Weights of a small mixture-of-experts language model, trained from scratch on English Wikipedia: 29.2M parameters, a softmax router.
Below are experts of layer 6 (counted from 0) of a mixture-of-experts language model. Rows are named router (the router's row for the expert), down (a neuron's output weights, with its number) and show model dimensions 0-127. Each number is 500 + 25 x the weight over its row's rms, rounded and kept within 0 to 999. Numbers have three digits each.
Before each expert's rows: "comes before" lists some tokens at least twice as common just after its tokens as in all text. This comes from a sample of Wikipedia text that the model never trained on. Tokens count by the router's weight.

# expert 72
comes before: "s", " |", ",", "er", "ing", "en"
router:556459489510446460505515538507478510512473497531513468463454488508505511471496478545498507511484479484467483506496557490462537478511489537553476509442489543469517459506493485533536487525492470541507500507531512533491491493542489544523539503502501482513466508501528498500495510516474492499519514482549495477490521451512534486462518505523510526476526468492512484479468527508494514485517
down0:510520489510494505497565493509452500527497531498500493453489516516474487494504477477497469563492504520482463497466518478496526501516524475511495509533540501503502532487497479511461513486540473479520526527492513509475525485465490494524513492470499548516433461530553503449488486562516469507537528532530489452510496492508496540532521473492529455546504494547493516492502498504490484507496
down1:491485484500514503558514454525518473500523498501515495525525527453521471503505511490476486489528478516540491511530477485474498489513552532481495520478475506491554515525471472487509519485456464516512504500486556544492532492510515522497530460487517472475528546518516526504498488461519523454533503474513490523567524504509472486492475494500520508452472528473503495513439528507492536465521
down2:513530482506481491456534503515524480477528449452530510528482515475485482503490551482520498490517498537526458484480528490498514518509492491515489545464495473506499454525494484499536481518451457510504514469471525462466523516507500534468532544490478528489492484489463489516503532477527489504501516512508503472517553566497449480516513492475452493501537527515516492539493459482509521483469
down3:483511506492516512488533517527498449493526531475468493536520481477482489484456469521508526497502504528454511510512461497500541544525490462496513528519460512495493511491488490494521531506531527513496466485493498519510541463518468525507505473481538505513548497452482505503487487465500462467473495449503577496463547522517471484526496514491517516491527477516445525494495544499537477535524
down4:485496522471540497489524499507547496495488464447461492520477507503508502528490501511501535488500521507503515495510503485498508509498520515495534520547501529537468490496517532536463448468486472437458499508486484479490459453465515512509509521479494472548516499511521504550477518490547470471510501495485476510479483490498489457536513541555504537513528553479522520460501513502511528554490
down5:512514531535527458477495494522500476486548477478466517493538535516490500515518549510459505531512486543529536495483495485510493502524516469501520471478534504483537494511551522541491528479495472522504504500519503469487518475458488512460510502482490549536499514535529535478496452536481499508451497473489526493536508499503507516533534496540478541450479464477453488488510498520469463515510
down6:488466504503520468530523487473501509519505485475486458544515494472472504469488504539539539533513519538527481516505480491472525526478497497474470498501487483560468500479516489516495504519555447503512510441446493513496552458519445519482498455513493464439501486462494470526477532486516494469488474509535472488489517515482485496523475453521518496484527508467510490495482514486508488504491
down7:526496475512520479509536546573481487462510492470488529491500490520491450457449496522504511455454480495467506477514507487509527502499525470486497471464494507536449462425479512498495514507464547530463473492499518509491502490483506491470507479550520509512510484485512549532535479518497491507490496483478521492493545543509482486521461464466485499492467533520489473523505499507497497489520
down8:453522498498511472508514525479476521474481518500497523538542512515502501513540519487478501487515519503538471514528490489503478495483480500508518506546470513541521511449517505474440536528518473473479519501520519510497478456541501522478530480508478474497473488493509498490490508491464512489492487461546501450537554495501430466579475504497481542516471488491555497499494517511493488476495
down9:546465488478506539516524502517513523439491526540485515481495501513488539528450518472463482469503489511505495460498494474537474512496490496525489545558517529514484517475522485554498532494508525474496486461502520473515485486498501520516491481489495518560445473484497440506508471512480478498535503482475510467493455532488493451534483470498493501474472522507492511538510523463463519505513
down10:517519491546485497510454489512497466524532524512493530494508469507447474527492497497494470464481487488548511457530509525466538503473500524506527479519472515505526533502543486536479454495543481577529487510518511471536490500454499526493505501485526516509467498504479527499514526512483477509470529509539506480513502520489503505500470483500478514444520493484498505563466477432491503476488
down11:504531511461515493498508532479519504531471420452498441474477452486521502526547518487517572497547512519538493518510490471493498489502501544515492486530479502533448516506498483528519470476479502507504496524492503516528481536519479547496507466514546535515516515544479534526486476487515498475520489515490492503471494476499514540490498518483493509475532477536521495536510507526464472492493
down12:527500477514488501510519449522475482553537499525491482479558538493503472500459517527481495498520508472509513485498485502490522501500493505511522509483514484488478510514448481506461469532483460510506494461487495489513485518467490500498538505477539475513507472440498474509464508475462473536477530530535487508552493464492479488471523522509477481472495526537480503516471526527532435515569
down13:501558508498511497508493523533489512524464515529553535533484482481495455500498498430508491525513463515425481500500538511542497501467474502497497532479479482483536498509510463486508519459554454451483496531473468543494507506513490529481497508486500484500499490507510488522487500514455492488495549485512556502507488495492470515516491502508537488444482475509472465531483459509498477498479
down14:510534487528489542512537469503511491491496535547512526477527519474479502525446476469483533511486500488504498436479529517532528497535477512501522485488487519508491540539512527493477481569530504503459498492531504504487459484497512545498477465456548499485549527512512448519514485539458533497496524494506509466511497498530501515507481529501502509523457563504488511496479487477502467502497
down15:468506431479495464528517496522471472504458529497516509495508540522483513482521495491539533498444486452503502490517536556484518493510507513446509511552485486502449529461539502484501504520518478476546504487496493507491486490471513496523520473513496528466476523517494524555518482549498496513504506466462472509512497507513536481484523500508528551500511527461495512469495504495438496504525

# expert 29
comes before: ",", ".", ":", " and", " of", " to"
router:482480459482522500489483489511494487509496520454509453480538508490442458527514531493466515477486524525514498467515541489546473528493533501489510506474483537521503505484516471478505508485482452531524504503508502441512525519475520538503462485478512501483516527504464530488487483476467469484514500511518552517519461510502499511450513505545501552491511469537485515491437533513549506490524
down0:513457475569499470507480511507430457516518494496516533498548482467517483490471510534481470523531511503487518482514502509482478513488516516522520484548498469455483462510548539494515500536516505474518475524485479507451503499483501476493479503491446462500454489500500520528530486503445526461484484481501525468522506504481498516476500486515511479500542494469516488534458471454506477518484
down1:466506470496520468506495489533540534511476529487495526525547484518470485492543496488506480484499539499512473549492476487562438511485491566530494474485484469507467527485489492492481534516481515532463545473554471507521495524499529488524459498494506509528457476498519465487517495477497516508472482507506536453519480498513483517476437519492474499522484518506488496526543522490527486483500
down2:520519503530456517474431477523496515519460473521501514546545512538503527468472526460492470483502492507544497526483538505541503511479531459469474459493518468453480521486489492512472531499487505546496523481528473507495537539487491493535479492488542494481533494509520512501493460469488510506492504518512460497499533460529477531528457511515488498459495510498456471495486452492521502503513
down3:491528493506479538497498520424505496513493489495513467507467495460488525471536509498529523422487520485496504534491515473521523507501458487486543483515490518483509526463488478478466516488477501496514568529513514530506478509482493482510493510548513517485468497491547503509557526496491537475470536522481526478494522558470518468502499498482507463492471485502540529498530449509480492492476
down4:531520512443489492496452470453497500467536471526494492520512494502493514460489487518494509505533548508504482512487522477518498458522510522531526567524508478503435510528457525514494521457472524485479501505526505489498510507515513498521562510525523489440518542487503500533538474506485491508511472479498509452490496490511530508490470509482521511472495496481481520469522460571474504486514
down5:517512472579486521518530500514501498563497499538485512509525455477489538518508507452498496493482503545483491508508523440511538468525508512494478491507507518505514505525531518520470526535490456541529508509457475473506526471498479535498515556524536512484499504541533500518479484470520523484511488540505479485494485485548481518485488520462481524469498492519535494469472494528499518495447
down6:538491503525519516469477512497462488514552516472497485495510546524515482505540508481478440472511492457503516522526488530506523458500467523512491480499510470482519471518497457476480533505517472490526533524561501504467526491473490537509491511521493497538481570467515502510506436508472446485499535506488475495543501493538509512506536513547500465476516508518515470538497508506514475504500
down7:503443509504461496456514540493488478572460453484488505542481509502506512514536495480530527527492501534450482535485545476526488491526504493481558503530493495459476468492491532513520491528472489507489491552503459470522497506517509526512492503484513498481516538494538516494520509463494509493508486506524516506500489538500505465475504480489488500433515493486554480487494479506506458495440
down8:492469502534549485483535480436516454484500506506501502514512510504485500553492504506488524476472569486519502543485480470487500565483513523512527540515533510517486516520551498518517482497506461459492478457507499519484487477489507526505521510509476518475513490511473476542475559492490530510442496513524498481489501494541559503494461539477475476475530498479495476489529514491472491503489
down9:508490504470513503496480512494473507515500545485526526522488502494516496491468518502472486472462506518490493538503475500526514487493494483477466441513549494460514489516511505540483467482518524523465505509483452512464513507499499559490465558485493552495536511473464417513519518521484512482499519492499447461519518523481508520457499453455513499467471491509486510470483517485517541526489
down10:467496533472467510474492484485500513526496529484537507466514496497505490500509505532508500522488515518429524480483552488462492514515511522505506483508529545480463489474476504543471483514560478438513484505524544514498481514529529476495516470421497527522486497501503532510507503521464549525458482481508504478482506527462517519533484531530508488496458526450510507509514512522523519481520
down11:456487519507512431536523493486512490546493463522499457459464464479523482548516488460498464495496528497496474481512450492458494497491531510522509490531518493510514446486494512474524488529528476493498493496469507517488490493494516514502503515533527460518518490519520513508492516487551502567468567482505494498522492502539538510490542486527523506553484514479486499530518521481492517471536
down12:448517494482515498482518513524550485519479471473523471468518507503494551522463535511453472519505499527471446525522479485557477484444530557487481525499528507532467518515520498489517509526503508485504515511504574472515526494509508522484480512510472486510484516492502491497525485460472517505529505473495534514490489533553538483494505474549506486500499530500497499477512538453463483492493
down13:522490525517497502501491510502528510581491453506485463506509480499498503460502478468529492472506514481443489512483492516471489521485476492502493485473512507460518519498538502476489489511477569473500561480471480562505516527496512483459548472521483535519505468512496471510534516492520519485493524532464486439508530530494518522472499499449481493493463510525487513537482497511532540510505
down14:504493519535504553475529526493486472476473503491504501498478505461534451468504552478473485486490505458515491515467504521518520477478519479453502520486549515522529502473532538505497481491511521513528497506512454526515547471525465526524469531566472486505499500518536502468516529493494479498527482489503463472482484524483496474483496481485516480512478527456487480519461502501487474451434
down15:485522516486491500534505514497500470523511521524543499540488495547497537453554520494505486497497510472487455504493491475473491500488488473467491467481484468471523488511497467481503503551461522500531498539505488514460508517485521469493508464473493499522504469503468466461478503480480483532473494478480469498492431524538506445530457492521541477470490479575486524518496503524529495478509

# expert 49
comes before: ",", ".", " (", " and", ";", " in"
router:476513484459515484495529485524520484511524449521514496486526484524509527483504479501479538530483515506486491477507508476476458526489495516506515502515498548538480478492460472447479503492523468533526531511467493502533491541517542467491523494450539512524482538513478515514494544491472512530487461530490507558506484479516493478510539491515524565462498486460495475508483478518492450531539
down0:475544515466515466507450434556537514534467496486478505479512480514541471540477503516469444512522496526527519499497498511526517509501512509555475527498485486530528498487497487475474469511505516499484493492506474524496514492504529466459448503461465501549513453514478506474503457493511452491519472482449533495503496515540472491488481518514473508508485488504499559495516501502496491471481
down1:501434484512489496514451515535501477497466470484450526532493457543467503511504489523521497462516516459481489504503503522503529531502516476498526499507476471515477527499516509502494493539483503455470463495466540510514446507522535442449529507505527457472510496461547466513492517487502498497519512464509531479507497541486511491516448480508504477501522501494543526475482485462535489508503
down2:513485532500540551497479530514483504431541496495585550534472461505528511518479527492510523519495522498490523475539510485504480474520491487540524501500496504505504492505508502537499510486505487503529492472507566495511493465489504485514513536477488523527467497485508513463514503490520527528536475535473536504477455494491435508532503530502519481495502456509466507509483534485513474501550
down3:483490464540502523519463477484451476495490484458531515494487466496501462481466545495449446481490570513562503508502521446526496512495484528482497502458453528483489495491443539509488532488492479493497489511532530500520512495484459508487516489524508486456517498546487512504508468457524493476507531511520465481502516529505477477516508474508497490473518530491509493522491496504515482503562
down4:489474499508513520505548453504514477502510507518506497504528520477484506503491503488521487455508504505542520529509493503513483498531506499476487519478515495509502501532505568511492517551498487534508514506578490500514495513491488440511442493498506476468500484471465522509486456541504494522503530482577524507483505508506567510502491504472474447490556522521516494551502526465482536480497
down5:458471558525468498511504496494504538491485442523498521519477490508510521454529447441515513487507488521486538528511511491496491500486549465489459511492536450477482497483552490460486514454497546468486518526465501494510513470521505499491481475508448526495514524492510444483488483551469558496512505487528497470497514508493504498488478484529461497475503500501469498501505509529523524520481
down6:514510479508472541448513487464477454539523521510511496466432529477474518504485527470462527513459498547502473490484507508506510504529517471470511511536507495506503479493539482523466506506525480478510473461506493509482530517523534483522499487499519489460486501510475484488460451535485560560517488505520512508526545489508502497460510516527546505506490480489491515447508491464486497504450
down7:473487459509507510501536490512470454482544476499469515554503500466483522526493486476491451506472484486473499470462510501493510488547509520509479493485494525549479512516480501551485508461526490494560518489495451515529492473496517536509481481515480541515490526486502454507514518526484554475522516474514491484472470520557499479482520501496504465510494563463516486506493500453506554503499
down8:528554486480533545475485492500493505519475520529472512484478532490515460488493472511536502517522483484479511486454490473497523518501502522491532543474498544493493514520476474520504510488537484490492520521517518479494496515475517505489517507551474515445451522506542506528486451469525454486540526458464495486527464498509522461526517458505472518523491520529497484523528526478542552467479
down9:481490484503476506521470503542501490504516459479511444472468502540533462537484545491575498515493498534518531483483480496494437489478545479528517464502529505481504510519524521540523455532452486514518477516451494484508495458497503510539457506501509518475509470489484515512510549534484526498505482507505520558499477481490528497495504481471480481478491519494459497483490501525501462499464
down10:525450504469499505507496550524496508461506528510544508470515519509501495479512499494502485519480507518480532509521478481512523537495545510546521501496477501502496501506529507510545497486486495499495460567424497519488511530469510487477505445497541498458482496495513554506519505486544542536481426532525530473535479523462532517477480461508517486484496486526518484481514479498513495514487
down11:473510493486511523472514513502535536527473512517544520483573477437503467470492527499501473514523460487492514479468499514456509496521523471464487545506523501507500474501504514487492512492485521515531543483469505488509505493496516493543513453453500538481502483507505534494518541483492525501473499506467476488503483500475454450532555499482549512521497481485486464495549494470511508514559
down12:501456497525530487507496572463485496494513515449466497492485499522567522468524490520462506447503494513549493511527549473488515509468495529489498512553468495515487505467546458507500460473500493500507493517531508456494486452500487496499489534499475515503476474485467529524487540518472474500488469482488524495500482505509499514545520516528486550529515524515507505531505493504546507480545
down13:477477516474441504521484515521527520498495512496557540521499490504483533535499551475490461530471472518474487495493493478468523540465533531478510520545498494533489475522514550514488523537526526527485501498467519457496525474458532511509474525500441482498507497457498496473504507526498502480512507479458493473480524481531458522463480503503473508485512524506511470536492469515549466526510
down14:517496513523466452473527517519462553535504504487458456483522540460525479482499513500503495463504525487464531482532503499488485505480549524492537511519505484484462468480532500514538463539525486495473467473467499482503543436490508485490503518490526488496547506505539513489498499505475473530523508472504466500470486541491520470541487472492522468515443509499536543478533497499491511499496
down15:469516559490485518511475506527506456491466452498434545506482524558483477524523479501420505516510493501516509520476515497492507475494465504507524458479478495493526476540512485487480508496465510504457532483484518487499509459512501517501519546516469480532530464479513484522489494460496524497507544542512471491494501494517522475468485518524435482483533482506516541511517495471503503510521